Experts of a small language model.
Size: 13 layers, width 320, vocabulary 8192, 81.4M parameters.
Training: a variant of SOAP for the experts, 425M tokens, 6490 steps.
Below are experts of layer 2 (counted from 0) of a mixture-of-experts language model. Rows are named router (the router's row for the expert) and show model dimensions 256-319. Each number is 128 + 24 x the weight over its row's rms, rounded and kept within 0 to 255. Numbers have three digits each.
After each expert's rows: "comes before" lists some tokens at least twice as common just after its tokens as in all text. This comes from a sample of Wikipedia text that the model never trained on. Tokens count by the router's weight.

# expert 29
router:107125125122094147115124119141130135130120118146150092136141114129118121127105107121127099119098138135126124156146073101127118127143160138120129109107077136142196140117143130143139136096141142
comes before: " |", "–", "0", "19", "1", "2"

# expert 69
router:137159120104048139119138126126139118121126124152140126131102080127153086136114126115135109125140132106133160120111098105157128121114150115123111123099120139146162162089133147127143120103112078
comes before: "-", "|", " Born", " •", " Country", " Genus"

# expert 64
router:103149109110104169139141108147146133105157096149120132125122121147178094135107115108127109126133105155132133126124077118102147124110106106121133117109137127155162158104103121147124142104112166
comes before: " the", " a", " his", " an", " their", " as"

# expert 15
router:085144098103100133106147109166112131134123081153149115161132104115178092125100135130154119130126113146096143138126066151118174137108134137145106101089103115169195146125116154110105119100156132
comes before: "s", "-", "  ", " ·", "t", "The"

# expert 0
router:110143127101087149104159099141128137129122109174145118153139117127160089127109127110157122126129124168096123147140074134092159153112139119134117100099094131166181145127128128125119119106141132
comes before: ".", ",", "\n", " of", " in", " and"

# expert 58
router:095131114093088126103158110156127136126122096174159104153112117117157100125103111117158104116134103149104131142126071146124168154120148122151112098106108132155190141121124149127113114100138120
comes before: "\n", "=", " the", "\n\n", ";", "The"

# expert 71
router:103128109099088167104141105178124137120093112162149110153118126125163098111111108114161130095149131165119160115133076125129166124112146132113127125105113114147161133138123170123137079091164122
comes before: " |", ",", " (", " of", "s", ")"

# expert 23
router:106113136082090111116146094148140152108153113163164127151130107126116098137097128103167095120132108149122136152144077149145144137106138123125137101093098161169186141108157151127111122094146113
comes before: " |", "=", "  ", " 0", ";", " 2"

# expert 87
router:103143161145097163108130094145148138083113135131148131157143127142158119146115140126156120106098104121110137131102063130142158161128133155116123128127104159133109161117148140109087149117150096
comes before: "-", "|", ":", "e", "c", "idi"

# expert 80
router:099133119093096128105162105151121129139121095167156104146132114115166093132092102115162118116138110153103131139121073152134169153112135121146116103098106135165195143123123150117115105102142134
comes before: "=", "\n", "\n\n", "  ", " —", " been"

# expert 74
router:099133123094089135100175108150120143124118102171152098148128123120169088136106114116157123119133098148101131141127079151120170147113136118142105096094103129162194143120135152118114115099137129
comes before: "=", "  ", "\n", " 0", " 1", " —"

# expert 32
router:096134099087082144105103098150116139152121075131128109100145098131155092147128114099126107164128142120109147128141063110143123173098110133125113112126128144130139093117134107140124139066161145
comes before: "|", " of", ":", ")", " =", " for"

# expert 57
router:105134109101081120094140122164123161097123096148136100136116130160164095138082107133176131148108113108109147145128067144142154118150126118137138120112090146153179135147114159138086110085143137
comes before: "\n", "  ", ")", " of", ":", " in"

# expert 76
router:124144105129080167134157148114141154104151135127174158129139087128139134149135127118136100118102134125114172135161071122136150147123149108138175112125093182148164113123156159124132114102143110
comes before: "-", "|", ":", " a", " to", " than"

# expert 104
router:098134116089091132100171101155124145127123097168162098142123115115163093140101105116160117125131108145098127145124074158123170152113131124138110098098109132161185147118136157130120112099150127
comes before: "=", "  ", "\n", "-", "\n\n", "The"

# expert 73
router:099133120091090129102173099153125139131122101163163103148126116114166094134104108117161118125130103153104126142124069157119179153114130121145114100099109130162193146119131154125116115100146125
comes before: "=", " first", " been", " United", " same", "See"

# expert 54
router:101138118086091125107165100154123131132120097169164103154128120117167091134099104122161116120132104151108129141121075152124168148109139121144115104102106140160193142114132153122116109101152124
comes before: "-", "=", " but", " and", " he", " which"

# expert 56
router:107120127085099140116168119134135153150119109156146104127144118160122092122118133122122147121103093148133130098136079144134125113149171116112130115114104151166157133109130138133089138112116130
comes before: " the", " a", " his", " their", " from", " its"

# expert 83
router:089136128099092134101169102159125145132131101175163099148118120118154091133098111117161111119143115147104129137139074148129154145106130131137121100107108143153185138118127156130101122092147128
comes before: "-", "=", "\n", "\n\n", "  ", " +"

# expert 35
router:097135113092086135098173104160119143134115099165152092144138116121161101129103114116159114129132098150103127146124076158127172156118134115142115100100110133159190145116130146124117108095146122
comes before: "\n\n", "-", " The", " In", " He", " first"

# expert 119
router:108114142072109173122125134139120143139161123164166125154118114162175119142124134111145117127108120136138180142132096113121121121123151126126117111106131168178153168103139137134122109117121136
comes before: "\n\n", " The", " He", " In", " It", " This"

# expert 109
router:116126120120114162148132121140150150144134099142161119139114102169170111148122142104125119117115108143130121175158092145142157133137150163114148118086102161137156134113120141159131118118128113
comes before: " |", "\n", ",", ".", "\n\n", ";"

# expert 60
router:098138119095092133096167106157122138125122101170156099154124112119156084136102108115161118127129101150106128143129071148128175148111130126147117103104104131157190148120130150128116108095145130
comes before: "\n", "\n\n", " The", "=", "  ", " In"

# expert 42
router:098137111099090131104171100156118144127121097164153102153128118122170094138104116122155111124134101145098129142123080152123177152112143127147114100101107139160186143121130155118112118099141124
comes before: "-", "  ", "The", "–", "°", "0"

# expert 43
router:118141092109124166125163163133110137092113135146164152138149102106130110172114159114128156104112088148100154130130079121135144091114141106080128087116126165162148155141173158137118117112119119
comes before: "|", "g", "s", "d", " ·", "ly"

# expert 121
router:096130124096092127104154098172122137131120110171164105139137115113163091134094118120168110118121121156097133132121072141125151138105140115135115104103099129168177140103135144121123116097142119
comes before: " |", "\n", "s", "|", "\n\n", " ("

# expert 97
router:090118129125101144122115119166133126124119119162163119131103113129135111161099101119131090158119078124129162138135087120131130110097170130120127125097089133152158162096110125145140126103166112
comes before: " and", " the", " which", " but", " he", "000"

# expert 18
router:077109111111110137105160104153142149136116099148146097128124083151115117143097125117144110143113109153110139122132059116157124135123166111139142111121104121197125144097148120119115104094126139
comes before: "|", "s", "uke", " Peak", "t", "year"

# expert 37
router:096144119096091133106168100162129144134129105166145107140123113119166099130103109115154119123132097151098131142131077155133177144112131127140114097106106134161189140115137149114116111096146123
comes before: "-", "\n\n", " The", "|", "19", " In"

# expert 78
router:111145102116074161141138097160114153122150114171123141128129133121149077135101118120164124133135107151104127135125077148101167129125135134136115101094114128155171128121143144127135147108140126
comes before: " the", " a", "  ", " as", " his", " their"

# expert 34
router:130168117109102135103145123147159118127138094142167105123104123150162121155112091128127088117148128092115150129085087122135099120122139100150133114127108142147156157103144134130154103099128087
comes before: "|", " |", "  ", " Total", " Year", " No"

# expert 5
router:104134113109110098116152128110146180129133115114140153079143097136138107152133123099113128158141124139127135116104060144114092141127146126110095085124127126127137119169103147116125152107109138
comes before: "-", "|", "e", " be", "a", " that"

# expert 88
router:106153144121110114159142115124145153131161115171146115123092153171131110153145135128137132164119123155119151115108076117133134115100141142116101107079109146171129135103135137150112085093121126
comes before: "-", "|", "on", "bra", "ge", "ko"

# expert 118
router:087147120113097127119112104133149137128121120129160113127113091146174107157121130101127110151126132114117146171129093105144130124125140127127130089112085147135177127104151138158130130087142130
comes before: "s", ",", " of", ".", ":", " and"